python train.py --n_layer=9 --n_experts=128 --routed_scale=1.41 --balance_bias=false --norm="rmsnorm" --lr=0.00251 --batch_tokens=262144
Below are experts of layer 6 (counted from 0) of a mixture-of-experts language model. Rows are named router (the router's row for the expert), gate (a neuron's input weights, with its number), up (a neuron's input weights, with its number), down (a neuron's output weights, with its number) and show model dimensions 192-255. Each number is 200 + 30 x the weight over its row's rms, rounded and kept within 0 to 999.
Before each expert's rows: "comes after" lists some tokens at least twice as common just before its tokens as in all text. This comes from a sample of Wikipedia text that the model never trained on. Tokens count by the router's weight.

# expert 52
comes after: " |", ";", " —;", "%;", " were", ");"
router,206,217,250,191,210,178,171,161,214,189,216,235,214,148,151,180,167,159,198,175,233,191,243,193,224,204,236,171,191,216,208,234,239,236,223,202,140,227,177,214,220,113,243,233,187,231,254,194,178,194,252,198,185,166,194,198,163,176,211,188,134,202,202,187
gate0,141,173,145,182,251,209,181,218,190,198,217,222,214,260,201,188,210,212,199,155,220,182,205,177,133,224,190,193,174,166,236,183,208,157,202,233,180,202,211,198,177,153,204,191,182,171,199,206,171,187,206,199,191,257,229,181,193,183,180,226,144,167,213,233
up0,204,211,195,233,144,181,242,195,168,242,148,182,187,230,183,154,244,200,231,219,166,176,256,232,206,193,228,205,190,249,199,185,178,189,215,218,228,183,253,230,185,139,213,222,232,223,168,183,134,207,212,195,225,222,177,216,198,181,195,189,156,178,183,213
down0,190,196,175,211,202,178,184,184,162,170,198,217,198,233,185,164,200,277,229,222,232,171,248,151,237,149,274,162,214,145,168,215,196,282,230,157,163,192,169,163,191,164,213,224,231,187,218,232,214,195,244,208,192,186,184,208,234,215,211,173,231,217,237,190
gate1,142,224,272,192,229,203,188,183,232,170,164,220,228,171,166,198,146,201,212,199,180,188,183,213,176,180,192,248,214,145,204,207,230,261,243,236,231,194,235,158,218,218,207,224,204,180,220,169,250,180,202,137,190,209,208,182,242,166,221,135,166,232,208,193
up1,182,193,239,204,205,150,199,212,221,197,246,214,148,228,193,164,252,194,191,193,203,210,219,124,159,184,245,171,169,161,162,242,231,189,198,159,206,214,244,195,232,159,189,164,224,206,237,205,182,248,222,236,197,220,236,203,184,198,224,233,203,248,205,172
down1,251,204,222,189,188,195,193,219,237,281,153,190,170,163,222,182,165,219,238,222,200,263,192,205,200,166,230,185,191,179,231,229,187,188,196,258,157,250,222,254,225,197,223,177,193,200,174,211,261,152,205,205,209,180,237,232,187,189,219,158,207,178,228,192
gate2,190,202,187,241,226,189,206,185,232,177,149,248,232,230,181,211,182,165,174,167,247,190,209,215,227,205,192,170,182,174,233,196,178,223,234,214,211,128,220,192,229,232,191,245,146,209,201,200,219,213,212,177,196,144,179,123,202,199,231,206,206,264,195,241
up2,183,216,227,214,205,192,141,236,218,157,175,224,160,237,163,214,243,223,207,185,176,179,188,157,245,158,149,180,233,201,168,191,162,163,231,161,217,174,210,176,161,238,238,159,226,185,191,232,213,193,168,147,206,178,170,211,218,194,206,225,190,178,194,158
down2,240,262,217,233,207,181,197,193,224,137,205,173,174,215,238,193,217,126,206,173,246,210,230,176,176,222,184,253,244,207,235,229,220,176,226,260,205,204,201,192,150,179,211,202,234,203,227,231,274,213,175,187,184,162,259,174,195,188,237,201,183,169,187,186
gate3,172,203,170,152,202,199,197,157,230,260,192,235,210,216,202,223,186,249,190,220,206,231,209,196,180,161,202,165,173,215,186,183,208,161,156,238,200,178,230,157,216,162,226,173,167,288,211,210,192,203,214,210,160,210,173,211,171,174,215,163,246,246,248,182
up3,123,204,213,150,232,232,152,191,173,124,167,174,231,191,198,244,215,187,165,205,165,221,190,215,214,161,182,162,174,173,206,202,240,210,209,192,168,241,241,218,197,222,162,241,226,178,198,171,178,231,233,171,149,194,153,122,225,223,177,191,228,172,206,203
down3,182,211,199,204,247,203,221,187,193,212,184,155,198,235,169,228,199,181,208,204,197,217,217,184,221,245,165,192,223,139,157,192,219,226,236,208,213,207,180,189,192,255,238,232,151,198,200,161,219,170,201,190,158,238,178,180,168,212,257,190,183,246,168,218
gate4,190,178,184,216,230,151,232,222,226,209,191,215,213,209,218,216,195,185,258,164,179,209,196,141,164,190,160,164,200,170,172,263,198,192,213,189,178,231,189,199,189,158,179,209,116,214,235,205,211,161,162,211,203,231,228,132,216,151,183,247,151,189,185,218
up4,168,207,193,161,188,184,196,258,171,149,188,161,170,138,222,199,211,211,190,188,219,206,211,197,231,170,162,226,189,212,216,191,153,208,195,143,268,178,232,199,188,206,191,211,216,228,201,235,198,176,240,208,204,186,154,196,184,195,197,191,251,194,257,188
down4,251,225,182,172,143,208,227,242,193,160,190,130,161,180,239,219,263,287,166,178,219,190,235,199,246,160,192,170,233,201,216,197,205,169,213,159,230,181,196,198,209,196,229,210,206,212,193,228,175,220,236,221,258,153,259,182,222,214,163,206,162,189,171,219
gate5,241,236,190,225,240,159,194,195,163,170,149,217,242,241,232,226,225,134,187,202,138,237,239,202,221,202,191,151,154,211,253,213,195,164,180,196,185,210,183,234,225,142,207,201,125,195,220,196,202,182,174,170,178,212,186,251,205,277,215,217,166,183,205,229
up5,239,253,222,191,232,141,160,203,227,151,203,213,141,159,233,218,227,173,205,230,222,214,190,188,248,172,167,206,215,155,206,202,214,198,193,231,224,223,231,184,209,204,163,281,264,235,210,190,142,233,233,209,164,183,225,221,246,242,207,243,187,188,196,174
down5,188,207,133,186,201,223,229,185,229,184,209,190,184,197,183,230,209,188,240,213,240,184,196,260,246,191,220,153,165,181,198,171,207,199,259,232,222,220,201,175,197,226,221,229,199,207,204,185,204,124,184,165,196,154,204,193,169,200,209,152,272,175,174,240
gate6,212,207,226,179,177,157,185,211,211,211,180,215,159,195,206,192,203,191,227,237,193,152,266,199,231,178,189,218,207,188,218,228,244,265,240,237,280,261,217,247,235,227,161,204,191,232,231,173,212,151,209,236,291,211,191,221,212,250,214,203,179,236,261,211
up6,187,182,168,160,224,217,234,225,194,195,260,210,223,188,202,255,183,165,208,213,222,201,198,147,183,220,174,214,180,182,164,183,199,204,142,214,234,193,242,216,200,159,161,175,174,160,198,224,225,249,202,184,219,187,150,142,189,252,189,209,191,240,152,235
down6,224,191,176,149,182,158,199,172,264,252,199,158,222,204,187,238,254,180,172,232,163,164,182,191,155,182,215,175,258,202,214,211,189,163,206,196,227,185,182,225,203,210,172,226,177,184,193,201,223,207,226,179,253,186,161,257,254,224,153,230,205,153,171,190
gate7,221,228,131,258,252,182,219,231,211,217,156,210,231,174,175,193,207,181,216,188,173,263,220,176,244,184,187,197,205,155,206,156,188,183,206,178,195,171,230,207,195,188,223,158,182,225,220,233,186,210,232,199,104,184,194,212,149,223,200,196,233,217,202,236
up7,182,172,200,245,201,265,195,186,213,229,192,222,191,192,190,199,191,191,218,221,145,193,202,205,205,209,198,195,194,185,149,212,170,189,193,205,190,196,194,247,166,199,211,155,234,205,155,211,188,240,207,190,245,211,275,194,190,226,217,219,241,231,226,226
down7,280,200,180,200,158,157,188,221,182,197,234,158,237,209,147,176,171,190,197,230,250,188,238,184,223,175,230,157,200,238,212,210,146,173,229,218,182,146,146,161,154,197,216,235,188,206,245,218,200,197,183,170,186,174,152,225,192,242,224,182,230,173,162,182
gate8,248,203,153,189,238,188,217,215,194,194,196,192,222,173,167,155,195,152,187,206,205,277,235,164,195,247,150,178,233,200,228,200,219,144,194,179,188,158,213,239,193,156,211,158,178,225,149,179,138,188,247,183,171,228,265,145,228,229,216,247,217,218,154,215
up8,164,218,195,229,222,186,212,255,171,214,217,175,237,127,232,249,252,245,241,198,192,169,176,206,171,222,217,243,207,191,178,203,156,207,257,206,224,204,244,178,220,168,191,231,187,158,203,250,237,169,242,226,168,214,155,184,149,207,203,204,207,193,220,175
down8,206,241,219,167,196,185,218,176,226,200,201,218,175,225,172,227,198,201,160,231,194,184,256,226,240,186,192,221,204,172,189,222,211,273,193,239,205,267,210,234,189,204,247,180,247,242,210,254,163,192,162,184,198,217,156,185,193,215,201,189,178,260,209,217
gate9,222,168,181,205,123,223,239,242,157,197,256,127,202,202,163,178,208,206,214,130,216,165,247,177,162,186,188,214,206,236,197,227,211,195,152,182,213,186,204,281,222,180,226,248,206,194,178,216,140,212,233,195,229,203,231,190,198,178,249,196,155,153,219,171
up9,186,173,114,186,167,179,200,152,173,232,130,267,210,190,180,242,178,243,218,207,187,202,212,223,177,192,246,212,230,174,200,224,206,242,145,194,215,185,198,203,191,199,170,211,205,209,189,212,181,241,239,256,190,237,202,211,168,189,200,213,224,225,218,208
down9,196,175,193,220,183,184,216,200,142,182,182,181,189,184,176,167,225,146,237,232,197,200,184,228,171,189,139,201,246,189,237,183,161,168,160,187,189,215,222,192,176,198,191,193,234,122,189,190,211,237,248,179,244,230,216,222,216,175,222,196,204,163,245,199
gate10,205,225,167,187,219,196,185,186,179,160,179,196,231,180,164,233,217,192,154,156,245,159,247,190,241,208,241,185,170,180,223,208,178,238,233,167,168,161,211,186,297,152,205,182,228,196,204,194,215,233,186,246,172,161,227,228,231,167,257,204,186,175,222,240
up10,223,156,188,160,234,180,229,228,122,214,256,133,206,189,222,217,224,202,220,218,184,184,214,154,201,192,201,225,221,200,203,193,210,179,134,174,214,187,175,239,181,209,200,196,217,171,177,185,234,201,233,216,209,214,185,197,218,178,170,190,248,241,159,174
down10,254,250,215,245,238,161,187,205,197,150,224,177,190,219,228,194,171,241,215,192,203,185,220,206,182,163,223,154,153,249,218,235,186,195,183,145,175,189,220,176,207,238,190,212,248,203,191,188,172,227,213,193,234,205,198,203,220,156,204,211,161,201,153,223
gate11,234,211,239,231,213,218,192,177,147,182,277,186,208,191,203,187,180,206,243,219,147,194,219,191,154,167,228,188,213,176,165,195,138,175,218,202,163,239,203,249,168,191,161,204,209,157,217,227,143,197,229,177,212,209,213,159,188,175,227,234,151,205,157,207
up11,181,160,171,180,207,191,153,184,196,215,239,212,204,180,144,219,176,234,236,157,219,226,200,212,173,223,149,165,204,192,194,234,172,210,176,168,220,198,154,212,207,207,221,144,212,252,222,117,202,156,208,186,186,217,168,231,229,180,178,216,196,177,194,248
down11,195,195,233,193,235,143,204,254,225,243,161,226,232,210,216,218,173,156,187,197,224,186,228,183,150,219,190,179,226,193,229,230,249,236,155,233,176,253,191,193,221,198,282,187,187,198,208,197,210,187,224,166,173,244,199,226,206,195,186,198,226,192,223,221
gate12,258,244,184,228,189,169,196,239,196,194,210,188,203,203,243,180,218,239,197,218,202,173,249,183,183,177,205,168,182,204,217,140,239,183,244,204,182,166,208,207,183,198,163,246,186,165,190,203,219,199,212,202,257,227,205,239,225,175,198,208,224,208,212,184
up12,249,215,196,245,191,232,261,208,222,215,196,232,171,246,211,185,185,174,194,179,215,214,174,184,176,207,150,175,237,195,247,191,201,177,206,160,219,162,199,184,217,187,243,142,208,222,188,151,137,179,219,258,190,157,217,185,199,187,203,183,181,175,175,203
down12,170,179,227,204,181,182,192,265,212,222,180,201,127,254,196,199,262,191,188,234,197,235,250,262,190,202,207,176,144,163,203,199,253,220,138,122,200,151,230,235,229,191,164,215,207,204,254,154,244,236,196,197,219,226,202,194,154,173,183,162,206,204,159,261
gate13,224,198,159,260,195,187,158,161,212,219,115,252,185,202,180,204,189,171,214,203,206,153,152,200,234,224,198,199,233,144,190,182,182,229,225,210,193,164,213,167,214,182,194,222,204,205,208,185,243,244,214,224,210,178,162,262,197,216,188,172,218,177,195,215
up13,216,134,205,146,242,170,211,158,195,265,223,209,220,193,215,242,182,192,216,298,158,224,185,178,177,232,216,193,143,218,260,183,225,197,238,183,174,233,164,202,212,213,146,199,206,166,180,151,305,164,238,202,185,227,229,228,182,237,207,210,190,172,268,227
down13,224,187,194,179,168,201,215,197,153,187,185,202,111,189,208,243,229,207,188,156,177,252,213,182,213,239,207,199,178,203,179,223,194,179,235,170,207,261,221,165,225,213,190,168,205,233,220,205,227,195,169,165,195,233,203,174,151,214,236,162,175,263,203,218
gate14,204,180,229,194,154,179,226,195,191,169,183,195,184,174,158,155,199,175,220,202,237,207,275,174,248,135,204,246,181,205,187,217,186,180,201,222,172,205,206,285,233,210,177,222,236,194,180,202,135,201,185,121,199,165,203,139,154,238,208,196,184,220,209,222
up14,244,222,181,211,135,224,244,211,208,246,247,252,204,252,164,208,246,217,138,180,181,221,226,222,201,269,185,220,217,196,182,164,226,235,173,210,203,187,189,188,241,169,302,236,178,182,167,156,216,245,197,186,153,213,193,246,175,198,229,259,203,225,199,255
down14,218,198,158,223,177,260,250,184,219,188,191,201,196,187,277,177,217,161,207,186,216,217,172,232,215,288,189,174,217,254,153,208,200,169,148,173,193,249,209,174,155,188,215,195,174,211,142,211,182,228,206,224,183,172,178,229,179,182,184,218,228,234,226,217
gate15,161,186,206,166,232,253,204,174,237,223,232,190,181,222,223,194,178,185,166,228,221,172,130,213,183,204,207,192,245,188,245,165,143,163,220,178,191,243,197,208,281,187,219,205,238,192,208,246,127,176,201,219,210,197,251,174,217,221,225,122,209,105,166,234
up15,158,207,212,215,240,191,203,261,162,209,218,177,192,258,203,173,255,174,220,199,233,161,198,204,188,165,181,166,127,154,181,235,244,279,200,264,236,169,247,172,233,166,184,230,211,174,216,209,168,203,216,141,225,155,185,172,185,239,192,211,251,188,153,178
down15,234,262,242,176,147,183,160,159,224,204,211,175,202,180,200,188,170,220,195,138,200,222,197,206,264,186,219,209,223,240,177,226,186,203,213,169,218,140,215,183,216,155,228,224,195,152,150,238,194,226,205,178,204,140,203,238,194,256,181,159,236,199,170,221
gate16,208,193,227,235,180,233,165,210,117,191,164,180,147,208,213,152,236,234,189,200,184,220,205,193,190,181,254,186,165,188,213,179,218,234,209,156,152,186,160,225,164,171,152,184,198,211,175,175,198,211,180,232,219,131,171,179,163,210,197,244,206,206,186,177
up16,174,248,190,220,216,204,231,193,136,162,199,226,203,147,235,255,250,212,205,155,240,249,193,199,215,175,191,189,207,223,183,231,204,142,210,180,147,134,178,198,208,218,173,192,192,169,246,220,215,217,216,212,196,179,246,227,195,232,231,186,164,217,221,195
down16,184,182,195,233,206,258,166,192,231,184,198,174,182,165,165,222,177,236,219,234,185,170,200,185,231,203,208,174,206,241,211,239,177,156,190,216,141,205,234,266,221,181,147,188,192,194,156,176,209,172,236,222,215,181,181,138,198,236,180,224,188,167,176,176
gate17,197,197,208,208,227,210,201,170,168,175,158,154,217,190,218,229,250,256,229,157,254,192,227,259,169,224,225,213,223,151,150,214,254,202,217,177,214,220,224,163,222,184,164,235,197,176,260,191,250,152,195,171,196,214,209,225,235,170,242,188,161,250,183,232
up17,212,208,172,138,203,183,190,117,236,167,252,254,156,172,197,160,173,194,244,200,184,191,212,200,285,229,216,191,184,145,182,184,205,229,224,197,189,206,215,198,223,230,212,201,166,180,183,235,172,212,222,188,226,176,221,230,231,195,166,218,176,191,237,203
down17,157,202,215,191,187,192,190,212,204,182,204,198,160,256,234,153,208,156,224,219,169,205,136,192,182,218,237,214,209,242,202,188,210,201,238,188,195,219,166,254,213,191,166,167,250,230,203,167,201,189,209,219,219,188,151,196,200,210,190,186,229,212,216,171
gate18,196,216,160,159,206,198,185,204,220,190,209,229,214,170,224,216,167,153,202,249,179,210,210,183,217,168,215,213,193,226,165,247,199,182,214,217,176,213,167,199,219,165,202,158,220,173,192,233,140,203,245,230,227,190,190,212,206,188,221,215,230,189,225,178
up18,227,171,168,243,190,243,233,222,203,185,150,209,195,202,170,161,182,116,225,148,232,226,197,206,216,196,227,200,245,191,189,186,224,236,148,207,201,167,234,205,163,220,255,207,213,190,236,181,220,198,236,200,241,144,193,210,209,232,213,216,161,176,256,185
down18,182,163,220,158,192,161,153,236,215,206,187,259,231,149,218,201,199,223,202,188,249,160,253,182,144,243,246,145,185,234,218,210,240,232,247,186,128,244,197,167,183,208,183,200,142,180,232,170,225,256,164,211,211,243,216,186,141,240,189,217,177,151,216,202
gate19,189,171,198,199,224,188,194,138,237,206,205,186,175,177,199,235,157,191,178,174,220,134,205,186,215,173,207,226,160,161,178,191,229,190,275,219,243,182,183,170,202,202,221,211,208,207,230,148,224,221,197,153,197,213,151,210,183,231,233,231,194,204,213,196
up19,185,205,169,194,184,157,172,202,180,227,169,201,191,178,144,161,225,194,178,173,162,215,225,191,227,212,201,167,195,183,196,192,187,197,169,104,191,269,182,189,263,200,170,209,224,177,216,179,220,141,204,187,181,190,249,167,209,198,213,177,191,252,210,199
down19,188,210,262,191,172,252,191,185,258,235,209,237,190,210,154,182,269,180,155,195,182,200,207,217,179,181,229,172,167,237,168,202,166,201,209,165,221,154,230,197,168,179,205,190,192,165,197,221,200,227,156,196,201,232,188,234,220,179,221,165,182,209,231,164
gate20,167,214,169,237,199,177,167,201,194,133,162,170,170,246,213,180,141,171,195,183,206,189,220,188,232,192,194,217,231,202,146,179,201,235,213,176,162,187,179,207,243,227,208,189,142,221,198,174,154,232,237,202,211,221,220,176,151,203,222,185,188,165,245,225
up20,195,181,205,198,244,231,217,216,216,183,219,211,218,202,245,179,238,176,167,181,204,191,164,189,165,234,195,250,261,214,166,202,212,254,176,243,201,228,195,159,230,175,180,200,209,253,206,216,171,231,210,201,192,158,173,178,201,212,279,247,165,192,147,216
down20,164,167,225,168,197,237,218,128,193,238,210,242,193,201,185,158,232,220,201,145,209,200,164,236,218,179,191,185,190,213,219,202,207,191,210,237,231,232,171,175,164,218,271,158,163,160,248,234,231,207,196,164,185,220,161,214,191,253,175,217,208,184,211,159
gate21,163,223,270,165,167,224,173,167,206,169,220,231,188,229,215,232,227,262,181,183,186,220,184,176,203,155,238,178,182,212,163,178,249,165,175,237,148,240,236,174,228,170,279,185,190,172,202,219,191,286,155,215,238,180,205,224,195,167,252,199,189,186,175,207
up21,216,208,233,217,198,171,220,230,238,185,213,198,192,222,217,190,211,199,188,200,208,194,187,206,230,247,223,218,156,234,168,184,190,205,228,176,238,251,189,182,183,124,188,217,250,203,199,198,200,230,249,180,236,208,181,222,164,144,257,166,246,184,144,186
down21,224,219,179,224,168,194,189,132,202,161,195,247,182,173,230,226,179,216,287,251,187,181,208,205,223,177,175,224,197,226,180,225,241,202,160,232,198,210,176,191,212,157,226,199,227,224,184,218,147,211,221,184,214,199,240,164,168,218,197,191,230,211,201,212
gate22,211,253,223,211,196,135,191,197,161,216,179,250,183,229,157,207,185,228,217,199,177,234,205,173,152,209,230,165,202,251,189,175,184,170,250,164,168,186,184,191,231,171,204,130,212,213,189,185,170,207,218,231,198,191,198,221,196,204,153,221,204,189,219,185
up22,255,165,201,230,237,259,212,221,187,194,197,191,216,254,193,261,243,196,233,252,231,204,239,213,213,207,218,221,195,231,210,196,188,257,244,189,214,235,242,220,134,177,181,221,131,246,219,168,215,190,202,216,221,236,194,232,203,200,243,265,213,230,158,236
down22,191,189,251,172,122,184,174,128,193,243,163,253,216,164,152,228,200,208,205,189,236,210,196,207,131,282,220,136,217,239,150,252,262,186,221,213,189,236,224,199,217,139,182,272,225,225,202,227,211,186,254,179,173,262,227,214,154,220,206,222,215,199,249,217
gate23,198,162,211,195,157,197,189,169,204,229,151,219,202,218,187,243,197,203,175,153,187,236,248,206,182,266,172,152,148,193,213,230,199,140,174,223,191,230,204,180,186,227,138,180,135,246,180,236,247,219,204,151,201,194,181,200,174,167,215,245,217,192,180,190
up23,213,164,215,263,186,186,200,176,281,227,206,258,156,205,195,215,238,233,196,189,204,221,224,236,141,207,174,209,202,217,161,191,251,238,173,131,176,181,160,245,190,238,214,189,148,196,185,216,164,175,203,170,175,205,217,194,203,182,191,196,189,195,234,155
down23,215,195,127,212,188,197,260,163,226,230,187,185,201,205,212,166,206,180,234,191,228,192,159,176,235,202,231,202,182,200,183,172,197,212,214,229,233,210,206,197,222,179,199,215,175,152,202,166,169,218,229,209,199,194,212,236,216,170,207,212,168,161,168,202
gate24,223,177,227,149,216,169,192,209,218,197,215,159,209,222,154,207,195,205,190,168,190,239,279,212,201,181,122,200,206,197,234,153,204,217,208,209,188,162,205,210,185,227,132,199,233,299,199,143,192,243,185,263,175,209,233,226,227,249,224,190,137,259,189,252
up24,224,204,140,193,190,176,200,222,251,189,217,236,199,202,183,209,226,192,183,246,207,232,223,236,213,227,295,235,175,209,214,168,227,137,201,212,206,246,231,182,143,195,161,231,200,248,198,209,169,166,192,213,177,287,244,161,187,207,188,159,214,269,198,196
down24,256,201,205,210,217,243,214,195,198,165,190,177,201,183,165,250,169,195,109,277,229,190,179,228,248,252,193,210,182,137,226,270,238,171,167,187,216,185,239,195,174,205,244,195,184,179,149,239,185,164,271,196,149,160,189,220,217,191,241,229,162,195,169,239
gate25,182,197,118,226,212,187,234,243,252,238,144,214,158,190,146,222,219,183,235,171,184,126,257,170,167,193,209,205,208,255,193,163,258,224,203,170,244,174,170,214,231,200,230,225,135,213,208,236,180,149,201,181,170,169,187,194,240,212,209,187,186,164,188,195
up25,181,246,249,179,229,161,229,169,138,234,226,223,247,158,202,130,220,206,179,175,163,180,206,191,241,219,191,226,154,210,196,169,184,253,221,160,198,205,202,225,160,164,159,210,189,231,202,181,225,234,193,250,223,219,235,241,200,168,276,181,196,199,194,229
down25,192,253,222,169,180,196,254,154,243,186,200,206,226,249,199,181,233,133,217,242,187,209,153,230,213,270,203,199,215,216,215,183,219,205,169,200,188,185,200,267,193,186,201,194,216,196,213,141,182,170,201,131,239,197,254,154,199,144,186,179,184,224,223,218
gate26,196,220,258,178,206,166,172,187,219,247,197,246,217,186,215,187,252,207,203,200,194,161,148,193,198,178,224,169,210,165,188,245,185,234,191,179,233,180,135,193,197,157,170,215,232,191,159,149,221,175,241,178,192,165,232,192,196,236,184,237,198,144,228,225
up26,196,182,147,150,223,186,254,192,222,173,236,186,232,191,192,255,263,176,215,232,154,116,201,201,193,212,207,237,182,230,190,162,239,181,214,249,191,200,184,162,218,171,214,220,144,244,200,189,250,164,201,213,206,160,232,211,183,185,178,196,220,200,222,183
down26,198,222,149,156,181,164,173,198,183,184,207,214,205,241,245,224,226,252,246,219,189,207,210,197,238,228,186,232,188,238,231,183,162,163,203,187,214,222,170,196,110,251,116,252,224,127,253,143,220,176,180,195,190,145,253,167,225,183,188,183,183,271,229,237
gate27,212,196,209,250,197,214,233,187,230,210,193,173,178,184,226,207,178,177,217,155,196,186,154,237,198,202,252,226,217,210,233,176,160,245,192,186,212,209,175,181,225,208,203,178,229,202,282,240,193,151,233,260,178,152,200,231,173,205,163,215,232,205,233,141
up27,203,225,218,193,190,172,197,140,170,193,190,196,219,139,235,136,185,243,166,184,192,257,219,269,234,223,206,210,246,149,189,215,246,181,211,218,170,167,197,171,198,176,212,185,158,188,237,232,201,258,206,201,238,191,182,157,208,173,190,216,216,174,259,213
down27,168,237,254,193,193,229,203,216,164,204,170,226,239,166,209,201,179,243,240,187,174,190,172,198,195,213,205,184,178,246,161,159,175,231,233,238,202,226,196,168,193,179,173,210,238,191,178,245,161,209,208,185,181,209,193,221,277,212,174,205,204,184,197,160
gate28,179,174,176,217,201,175,200,185,182,256,221,144,213,198,241,235,196,179,190,157,156,190,188,194,161,170,188,226,189,272,250,200,197,213,216,161,133,233,171,220,188,188,215,186,154,213,208,221,206,212,209,188,211,141,212,223,230,238,190,155,162,154,194,209
up28,176,246,173,221,200,233,245,224,188,202,248,209,130,203,194,235,189,112,153,204,187,207,192,175,132,263,213,143,177,163,196,225,178,230,191,230,164,227,196,250,194,184,162,164,177,174,155,180,154,222,233,227,202,176,186,189,191,117,229,173,215,166,238,175
down28,187,160,120,198,209,237,184,200,191,235,227,215,241,270,239,229,251,176,191,156,203,188,167,179,205,184,209,238,221,182,183,210,210,184,200,165,224,161,225,186,165,173,180,209,209,177,219,165,193,178,236,182,184,195,223,169,194,180,185,184,217,176,182,124
gate29,197,216,193,199,223,141,189,213,198,217,195,225,159,223,230,180,165,214,268,226,162,189,208,237,197,140,168,249,229,219,212,191,240,197,210,207,182,182,137,201,211,202,235,215,255,216,219,195,185,254,197,198,180,226,221,215,191,203,199,238,167,258,239,168
up29,187,219,218,198,209,189,174,163,202,159,151,260,201,157,206,173,183,197,218,164,205,169,157,211,179,201,211,206,139,178,181,219,226,194,213,182,205,247,239,176,245,228,227,194,208,196,179,191,206,203,139,227,242,176,188,202,218,173,226,207,175,218,195,208
down29,193,238,135,201,221,241,225,230,185,203,191,201,181,239,237,244,147,257,186,214,190,177,229,221,184,200,178,221,159,222,244,187,205,207,249,167,216,225,262,204,194,174,214,191,127,173,232,186,189,225,154,229,170,192,172,194,250,262,204,206,171,161,243,227
gate30,229,250,213,254,184,186,215,189,183,151,193,203,218,175,213,247,241,208,209,184,144,217,163,181,251,234,188,174,168,184,184,217,263,157,178,222,234,234,153,206,171,216,218,162,234,230,248,234,196,188,171,199,187,183,161,214,165,207,177,168,170,246,195,161
up30,198,177,231,264,183,184,214,201,225,167,208,214,229,180,253,180,197,187,200,191,177,195,207,303,242,219,132,232,179,182,218,216,214,228,151,220,152,163,226,154,169,191,188,162,204,211,201,205,202,215,172,210,211,187,186,144,240,227,171,218,209,187,255,198
down30,181,202,172,131,204,199,259,256,174,234,165,206,207,191,161,180,230,227,218,172,196,238,238,201,176,251,188,175,157,246,208,133,219,182,222,221,183,257,204,244,189,188,154,177,215,230,150,219,189,207,204,160,219,219,204,169,220,192,162,188,120,155,202,218
gate31,258,173,172,218,187,168,244,231,272,198,157,155,186,246,199,219,223,256,184,211,200,220,181,218,184,219,174,259,193,211,238,178,194,235,227,177,172,200,177,177,216,173,262,245,178,229,183,203,210,190,259,213,237,221,197,214,202,203,197,225,168,164,135,211
up31,169,240,209,175,204,199,146,202,200,165,207,125,267,157,212,164,231,170,245,232,225,212,171,159,200,210,271,196,151,220,221,190,161,150,211,202,228,231,188,206,187,223,199,189,218,176,205,203,201,207,165,212,184,206,229,189,184,228,113,221,184,206,201,217
down31,200,200,206,175,141,233,217,186,276,210,152,218,250,242,197,182,172,231,254,183,203,226,146,191,174,201,217,218,222,192,189,156,210,179,222,238,227,208,223,147,167,207,229,216,153,261,200,231,237,182,204,196,204,165,209,215,188,190,157,210,182,163,223,163
gate32,151,217,185,241,196,177,206,198,228,189,179,171,201,206,233,202,191,200,199,163,201,190,166,166,172,194,207,201,236,217,192,165,180,139,204,290,184,247,154,207,289,207,188,177,224,185,183,153,191,211,201,231,193,168,206,220,177,245,205,188,169,212,173,195
up32,226,190,222,137,256,193,241,241,152,196,226,221,184,202,235,232,190,185,178,222,213,125,181,197,161,215,161,186,137,209,233,194,227,206,202,218,186,198,202,200,192,157,199,240,233,211,223,234,161,187,141,177,180,201,212,153,186,216,235,156,222,192,191,245
down32,166,177,216,169,183,213,228,190,217,228,119,213,213,177,212,178,195,155,183,209,234,223,235,192,216,199,208,163,238,210,205,236,240,182,259,241,211,261,211,187,211,162,185,215,177,176,170,206,169,214,204,171,201,226,179,253,194,203,222,143,241,233,213,246
gate33,242,211,186,230,160,183,222,228,166,205,166,207,174,168,189,231,228,238,234,178,273,128,232,185,190,219,170,183,184,208,191,194,185,149,238,194,226,209,197,194,195,178,194,188,173,169,158,244,141,180,187,201,219,185,192,210,173,162,177,167,173,154,197,203
up33,171,192,193,206,239,213,212,194,169,191,207,175,188,191,135,187,169,210,177,176,211,211,224,173,232,201,214,208,226,163,224,223,203,203,174,201,225,259,199,181,187,191,189,176,142,244,187,191,187,269,180,220,209,240,192,197,243,248,165,222,203,212,249,191
down33,205,209,197,247,183,168,199,175,212,189,198,194,190,268,169,193,207,236,224,200,172,155,194,208,197,217,200,193,180,148,258,236,252,315,205,233,219,189,174,197,179,225,228,183,187,175,187,248,242,206,253,199,195,232,179,140,271,258,242,261,150,243,145,233
gate34,215,202,198,210,204,194,224,208,167,215,184,200,188,214,206,196,166,206,239,206,245,178,201,234,147,202,182,161,204,235,187,168,230,230,183,197,181,164,186,197,196,137,179,225,189,164,228,197,232,220,254,207,172,156,185,179,257,185,192,201,223,143,244,155
up34,231,135,191,219,217,187,153,212,201,217,173,183,227,276,251,139,225,208,163,237,216,163,225,197,221,161,247,206,187,194,185,158,178,183,216,175,197,231,229,199,172,207,196,188,206,202,182,248,199,169,155,226,217,172,194,226,178,267,218,243,258,148,175,167
down34,206,234,243,166,228,166,202,228,204,189,194,202,231,225,201,201,218,186,226,249,200,204,297,170,183,217,164,235,227,241,160,169,234,220,180,229,228,193,179,220,167,213,226,222,210,200,218,196,233,212,191,220,206,199,215,258,198,170,229,158,163,164,157,212
gate35,206,248,235,201,211,251,172,168,200,206,209,206,214,159,177,173,190,204,148,200,139,184,127,218,194,197,255,159,255,230,181,238,160,257,201,234,241,221,201,208,202,170,208,215,181,200,222,238,202,312,251,163,181,170,159,189,196,171,280,208,150,229,164,179
up35,216,201,207,201,215,120,220,178,208,198,196,226,270,180,222,190,233,215,160,214,184,189,128,248,206,161,169,237,187,189,194,195,241,235,186,233,286,200,262,253,164,258,210,253,146,189,191,191,196,212,222,221,244,230,178,210,152,155,232,199,172,212,250,162
down35,243,268,198,229,266,242,178,202,236,165,194,212,201,219,197,184,242,169,131,213,204,217,173,252,224,222,198,198,243,153,206,182,192,221,150,178,179,211,209,232,223,246,178,190,226,160,186,168,221,202,165,259,129,183,196,163,211,203,173,251,210,196,188,272